{"num_hidden_layers": 8, "hidden_size": 128, "n_experts": 128, "experts_per_token": 4, "d_expert": 32, "d_shared_expert": 64, "hidden_act": "swiglu", "moe_layers": [1, 2, 3, 4, 5, 6, 7], "router_score": "sigmoid", "normalize_top_k": true, "routed_scale": 1.0, "balance_loss": 0.00126, "balance_bias": true, "init_std_router": 0.0105, "lr_router": 0.00133, "vocab_size": 5944, "norm": "layernorm", "norm_eps": 1e-05, "tie_word_embeddings": "early", "optimizer": "muon_variant", "learning_rate": 0.0141, "beta1": 0.95, "batch_tokens": 131072, "max_seq_len": 512, "train_tokens": 618600000, "max_steps": 4720, "dataset": "wikipedia_en"}
Below are experts of layer 2 (counted from 0) of a mixture-of-experts language model. Rows are named router (the router's row for the expert), gate (a neuron's input weights, with its number), up (a neuron's input weights, with its number), down (a neuron's output weights, with its number) and show model dimensions 0-127. Each number is 500 + 50 x the weight over its row's rms, rounded and kept within 0 to 999. Numbers have three digits each.
After each expert's rows: a language model's description of what the expert responds to. This comes from a sample of Wikipedia text that the model never trained on.

# expert 2
router:534466422501447540433531525510569501511439478526484570578597548488505517441511456526456384510588535424559483491555492573502400394550570543457571440527379515538496423428512472480524479494566507551478539511495419473449494459511521533470523490507521450638498487531491431475433518476509387542567498488412554527565486481532387468493506509478546460480506484528450497434554540614442503468567
gate0:514545498492505505552587575555514513535569518508578558457590476480458541541558482479486470436405499492508407623468489481481439468529490596391492494473478517526485468469463506450484407531532512430458405612489601533533464492418540434447454495523562523504454511520625524502577472498455454567451516464453540459482437482479517582569416506414582442476435515543504498429534463515546460562571
up0:517493442451526494464449433468515513508438471448581526526505515542467520473484573498562433467489459443537543484435468598561632502498444452477435539543412582472493497514493610478507523440481459551437440548419485496487493450547511548566414453536600515557425511501487532624431519480499469456579545485522581497461452543598492454554440492538442438570485434412536499430475528627535481504497
down0:515477484502482479582448567575533515450455496502544549487488558543490583589435511482585425425466437479484429544500493509539463514478578518515467478441578519488512517500452511538587455456541503432474430480516535452566435421460490502481496412429638576570491519475469560483553453508562477476552505572404473441483583514482491439473550482432479382444512464499602446487648470484504545538553
gate1:550479416541375594513484447550489543503444591523544502467517507532536514517508404507547411457573508460472466451528523544477431511512533517448610483479484531463423498470465533519460481497581539459556462453484456581444398483481616557444448430515548533610437479465445472479531562555442477474573508529458515537529557453458417451602457518479525437418500481604531557546546460528484579462505
up1:459463542573479420592500595424481522549591447510431447496387514527503550437608615475452542452451465487508534495457550497480549541499473430536468486617445450570511525422446467511480606534515478476467515466577548465509439586472443506560516551442480477499471491497487533509421478458480509498452530537511487511487440437557527467496590507602515498499515572343507449538478497514544563474412
down1:489513447472513500444554520508509551466559416450495417438614608526587577508476531499539515447545482422532470485494478541532478545594569492498518544509527458476544434492461417437413511425548572579501557457467556469463517528530477411462453508430445472525463523518526403507473405444551472588480514502394567440435547568523503535536616537545561424490429477435509550471489576537470493521456
First capital piece of proper names after a space, often consonant clusters, such as B, K, St, Sh, Ch, in names and titles.

# expert 11
router:479489495427203680533470569489460397568517454498486521569481485545471560458515514482489467563551503472523446543567443538519462433533549487469504478535419534471522481456542481545513533522447496495537515530526450554537503547476511541446561447532493464502502490466496458437452575501519461514560493498442579572481492442552471514537536543469472484485523460512424483515533498488428519429494
gate0:432419573424215576504493511609435488574433538556528507490479539529498541505498506505478493478455431397520530446501493558501517411565484520539468486500445468433490545467545494509575506450558424559528494449509484462470490542487552480481520484480553491411456523519438571458470510498525490530464550485472514460471557566544520503461474529526541424494533532453479551535634485550483503496515
up0:553481488500519518531377509517492540514453513474531470456458419560455553505510493466508528463438494533433462491566488449505530548466413547357520535536485519450449595437473608539466458571450474479453486526500553543544525490538510547555564569486584451472544643485521472431538561441445582546531461548593558490526475524473452540460505458476453472418424369580537551532507429461509495432451
down0:517506502570592477464468468523482528542511443493493525447388581484547489435509488542505541496548544487442618493448427476475541464500548473543522489429412499632543492494569605407453498536564555474512459516442542494463466476496469399504508554487512488454574519478496568466445523449569524452515525469501495520478459436566508539441496385501369592443577511457528513521417504561607555415480
gate1:411401506553528482454518434529427503498487554558455494501478502522589510499475583506499546478505551481451512493491449465488449534548411483451552423511544572503532412456572599581486418517488513519524505500542501604427510585411458426503490503510477501586415428496425530481533516535516436549499543602535445498477546514590559465502515448521460440420515469468583447501626539396415488546473
up1:464507520500475568413493521437430464492530494512423445575454533524479475496554569548467464330531494499512596530517406469385517511431478524513525420514575428577434445446474522476550519569524512376559492509487504469524429533534541429437488552492526502520518407567484561546451458469464483614605467477509556484601505551501493521526486550486569533490440468457503491483515547565595473551522
down1:440560455516442494545515496507540480503460570437450416401507470445545509475506459476620511563474509531496502545514485501562599435506480511488570475490464567527568534515430454560463601431599539566436487549483543468504581503474435527464565512543395486460460588465483498529402539557484513436367508628497486547513431552490440436455523605465456468529554465509494563425480475483459487535478
Short inner fragments of unusual foreign names and Latin species names, such as -ib- in Claiborne, -isc- in Viscount, -ann- in giarannae.

# expert 1
router:518596433512525481301551570483526436454494441574478568606516511512504527459516493482490449506493557497552460535556412529426403404563418571479568440520506494474405392481512490477555498437520536517493581481447463551486573523535562461461521546578521476490511483454517505525547540455504496535516496511419501510488434540473479516463626463533529538589532526515511435415498468501532455423541
gate0:485474468444420501420510563545578533421473476517589529558550515504479511506469436557512594535492485524481453604451488518546413493404488565465546427530570470502443499514487430470445498512511532533473576617485457511471555530475533495414528416549400456561488562460525524566512506453426502469446480435474538554500550471555502593473489602404487519513532426466461453424540565550416504605461
up0:479473559471377413566465505505402609521558482387476428579488567547429451468490500544540493486511505522503545465519453485485560540561504504558469550591489579460451537504475535413492518499545424437436431478405524439451532495516500474460439462556394449484496527528427517466439631536505538505432496497527569459509520532533504538522534507531469607470576522562487517464576576456494474411557
down0:605568539489484465531473510581473584567441422518618623502420457485513496559570513519559389465401533552529463519480552382542461479498528572487471521507428509493502506509518543462528490492489539533512473550575436441544447561508488448464498420487488480517509460470554461474495608500549492386562513435473542375523453499566525615489463499436444454535495477520507493393451498478542496540482
gate1:548516440478452513534441525475457589479492554518419566548541478536553503444455547500446455419459499518520455399634510541550487414581578478583514485474395565437526560520521559532510513481501467507518475481584428527574546473430501474581463521591460521484481512431454430468525509552511552451518529488494561465584514533581498474385411441514439573473460515453434461568520552439507436517426
up1:460423466471523480424525462427470509518509507474517543521633479461485528466462473486530462465524575603481548460469605538627516535471523570523514539507482471520480474510471494558490471515555444516478403509466539505478572436439501634587507507414564572516474559513538459537483503465456481426495615528391516492590554406552559416500385463495423488471467558540455483475532524450487456538434
down1:536559584416587479443470557522456465515502496477463554582530462540560523445476523433437485467462483594486474410517426554551443487481512548526533565452476523494471512490540432510494520581494393446420539428548485479480492481517598520581507514475495553441462468576551470498623462623467502494542613516540529459532541441491538524447498415473450562388527509483479515444484509460528525352527
First capitalized piece of a proper name or place, often after the or of, such as New (York), App(le), Ch, Al.

# expert 33
router:414543488511384411486420540574535495595581460531440558547502599515457614452613476514546437470447527556567507462531494502465433531512483518504471488531466515451560448448563570503506490523449509436585469540446412559480500501468434507442629563529509454558445467431531429493502494524454481473538489499399526559484460498575470437504571475542476514494526514470484448437607479544465570518459
gate0:508554421447524513475494436491520480512495585470425594427379596515470437523537571490507491527415452405420426513487569455434414466465472476505566493538497422520508465521422544482563564497465561483510423470552541537521495516454529456399572522507522498572499557458609556464620470448506482506478572533483458501526588470535513515514542434511578507452465575517562575427534419481477530509547
up0:464540443522519402501405640482516420515446460430504498505407494487492435585529490533448444567445510574463518534499498525460466507584512449499447467487519511480595612444410558548560548548475518527521500507493531540502452498624513574491494521484485410500527568471560491505512506481581415591519583485526434394487498466567454504482490423509470556454492549489527530436505365456568479520535
down0:439469492496499543557467525443522570537557433557487526511520525447449547468388534532544441496466576567524559482446412528482513537483458431511423539430470488507597595493515496455389558516482558400505568434521418472527418533495388626533474467454498466518549425488471503430515465445525538552531486542640519468585450449550495527506519553561601500448522500435436527508504556499486484516502
gate1:431552515495430464480473488546519576564600554538492513531588587506414494438531492523550449479441507595559483463488527503453454419514513522470551515547516500523539424441575534601463541592463552454496479466412439492502400451555439417400536596437505446540429438497528426471541476525553520431560528400462494606553473484506505472480466429530534512464546446491471472565567561562481518512488
up1:536499508518515462518509441404484574422468361508523540472540491471507537508434467443511588596496528463442539598505586552581447570456468527541543486496659518554507471477459498512481352498500491522450605434468402499513489480500477519477495491602504454550524538382482619517541421471524492537510460525452550469489500509463577470520433554541548464547527492458463450510462494488554477476565
down1:408576450482615522425524433556577495590526547483463512451508440469493463480587505486455527519472485552527476405481499501424469451510572500447514573543441390526545473535527555512519554501478545460543446471537439560519550506493425520529542479521546547460445482546497449453472472525495521431444557499508445529469548517500441487466551518553565503395393475518437521482709493525410514583508
Final vowel or short-syllable pieces that end words and names, such as us, i, is, ani, aka, as in Hindus, Sushi, emphasis.

# expert 21
router:605532490534470565419437514568507456487523557527386522548509531424492603427503418581543446483490458491545493496476524540466450540571466522512538458503458488452445473431539543494510403556410485502522433512508437519551535503485444464464512460477492444517485524500630553535490554577449442567563421579433515528539448572490388470603538475561404426456494491510484519521574514518442558434535
gate0:613483525513497483385487516481429495443536433514500564536567567476479535488461601508578485518424473411526446461486487533531505500515570525497488442520416527563423511481521545526526515452442571477512455507507416548459477391499409468444442447489542422675504490478497438518489487525515484514519485533428564497499495500489468475619511504549496556469433418440498516482572615567441541593457
up0:562522362503470500400513530514483430462585545496534593478572541480475541545544587501509406427459499459477464504500439535427506592478606471502523512549397555545420478498599497467489451473480505496532416401468439428551555439522399441489473487532480473570459503578473531515488471500519571509471421466488525557565481597521511490542536518517491546535416446440548553510517628486486526518482
down0:484618471509543543456458533472530493551526607479467566414459479461477508504450496397497543440530447587545539457445438498480449487567495527533483422437525546509448534617559519536490526450477397526546556547455538541560526496573471498476572497487443453483546449517557453511630377387529513545451441548518492494500507613537512488470414540439540497482470473531515512406498487587443485486429
gate1:615585513501437509526472539464459507564531465545462512498465510405497625484494464469537483361512530557517487442461511508499497497389509601488526565487465462387496468452502552510520438567511524387426542447496573475508510426603465495566531458463416424547499563510563532443521474580534501557534512566467478511464451512588530485374414512521484533573516536507433466554539492513458538461520
up1:470552403557482382530483513422541504562456489499511565515505540536497419592478495417519419575468597389498392511469540526545553491535483543468444594414550459527578539491481425459567522455505433400518492471529499440600463531511507481497469496510509471512506549543506467470402553485524404559459533417564516515522553465542398514591517574525539504518509510543452456506497473554565450558447
down1:526577513503497484518429433601504501441519489524529450517572505595498518479531510548518543513573502487497472418484549601486486574490557474468529493491467564446430474486450480548449507521517496479496441446546663474541489502438549532523542488493448464567536533436535464463462514473556509441461384461507468476521512453531546500496498369635618471546514499389535444514479497519441549356412
Function words and adverbs in running prose, such as not, after, only, until, where, just, plus fragments like though and ose.

# expert 22
router:512482367531443531452502523547549492501473468510492641577460472395541534499567419495440543527520516500552446514536470553563410529454452478416567453485496561504515515564531509431516491410438519459422554560526540534527484468487495533449544495479500484540497496541556509544458579508489362548600475512423506492395462536584419485468561489516450535482528378557538465552573510475432509514436
gate0:501529405509426465411495582542472460519453486536512612517475646488511501609563407497545431522526570525511479444582438574473460409559549465481520467459456462432534533512495511495434507506513514508390477478516483488548519478500508519361555460535567545484481489546479467464491518507481495500497400422509478535398587511541456535448527580506582484421520431542582476567590485479541545519508
up0:616511446476471530451473465519653537505519486498531524478407508588614406457413491529572428542569597524413525492468516561555481561551540512454520517580462488513491434535412466373471518436515465418488489425552558437454490500519491488553531481515491519516488500555441505425495403437453547509547477496508481454514552463482555500513518470427402571492559504515504614454547513536490481467470
down0:542474622454469501476495469506497572563494438437504489513472496458474432421374464540506463462455517479528536482478462561536459499508402568492474525460410520644521508467526424570502539522483438571451500531511528451535503417410587512534479498479568433576511556553595513485495531513461568404417519527535476525566483428505554526427531501501474487487451497664465542530422596501487510532491
gate1:521585411455498488510511521530572539496431401496507482505509440464640554587434513510459481470443543455519452491584424515490451478531449486530468516483493555492530533551547543521399573453420500504501530473498491500639539505439519446462509550528441378541435437445494589463462577559503495460504554516499532550428521523600524556458533555467380465443530418503527395534511469533561514523534
up1:489427514560453528471508508491612644533451515380424460462578527522528502457486465500498554558648494553520495513448559500457458519393464505495404510545485499518494472393492503547452436530430494451497544462481485401544516565534476456558543397434528487417593489580549539527500534534508511534601481463531506486454543464559564537474485476596443448473509485489511499455445550529520448533422
down1:486483488509482388490450445489465520526435506459620603543544544516529412491531571408477582479412518530463448449485493560548553529443483479476432480560458522551477506482504534493532502534595542537554477537449503558515449463425504539500464584497546580562456521496527607470530567403510485492533413481439460576541418517421502536513463543639585490520521469518459451389528469494425433483491
Word-internal pieces following an initial letter, mainly in names and nouns, such as L-ass-iter, C-ass-ette, C-ow-boys, L-et-ter.

# expert 32
router:507480449516450534427443557564487483499585439570484529620462490461497547447565440568417483473480495470598467545510380613499441443497480485469541482524535526457517445515551558550507541463477481503553481627495456592458482534445482483523531458495594494560446481512488521507431547497486511476536448486452574509529423456522365500502505477457509481466514378563531448485604557538460576447410
gate0:491457578524486544426470498605491565517623444498566474530543487433521595486537435642469548434524474460474571486502457570577440453452471499539377450520490543522499445475533545494465570477361452463490517624525463543481425507521512524505520474477531515505456504545464499517461462451488454453516483460504519528457496439468507410467526503467433464499537397567536441524607540594522584469471
up0:509442575513525577538536532523450535420589429498468454462496495451502458588527487507517606400574533506483536477540478442620431501539430531505504491484450465465576442434502482400510455510538507446534469609457427507487478528523473495491519560497528475509454470522551481513458358453558440474525488496495528513443501508569408495444477482512428541408516456619537462475485589664519499516523
down0:470556560448540510501416472427587592392503524518464479503464498359502540507438569431474487465448521510457509559543549537530470569498497488525499567509522523563498489465539577557556538579492569502505532495551510502552512458537533475489478508469450614519518451372427512486561537404448553419456398518484422495566542380585558497478426445509456458592492446518478512531498431499499436527535
gate1:490449455494470500482438539509446514502558470329502570577563565434487519539647446488488477515577509465520459518456531544544532475509484547481539474516477503483509526553433498508568625473556458453490512564525517577411533467433419490431426456549506458540512455457445530500367540523494575401482595510525559466570464507468401449482505494495456480494508487501508542464622533562480515488426
up1:445523496546490511543447387491517496458506513573422537497479426384517497520528413540538455524457503436483513547485484471471514463518495506554444559544533435571458509521482535607566534477391565554494439467465470612517580471421495577439452478562501473465535567547510555494508587525448615505577439479580497537404540518389498453437542542563568542460447519507402501537433482524457509514526
down1:477585496493508492465615495577586508441479488479523489505474483636519449508470482567484436596531504469522562524472512533462557527496562499505476459452454489464449420487545435564581497529372477529504421531473503487409525531502524581561468552563521532549513439528419550444396577419460583403440548513480436426505514529566469468522559435488534531412498448534594472530467475436536471552471
Short lowercase pieces inside words after an opening letter, such as ut in tutorial, ax in Saxons, oss in possessions.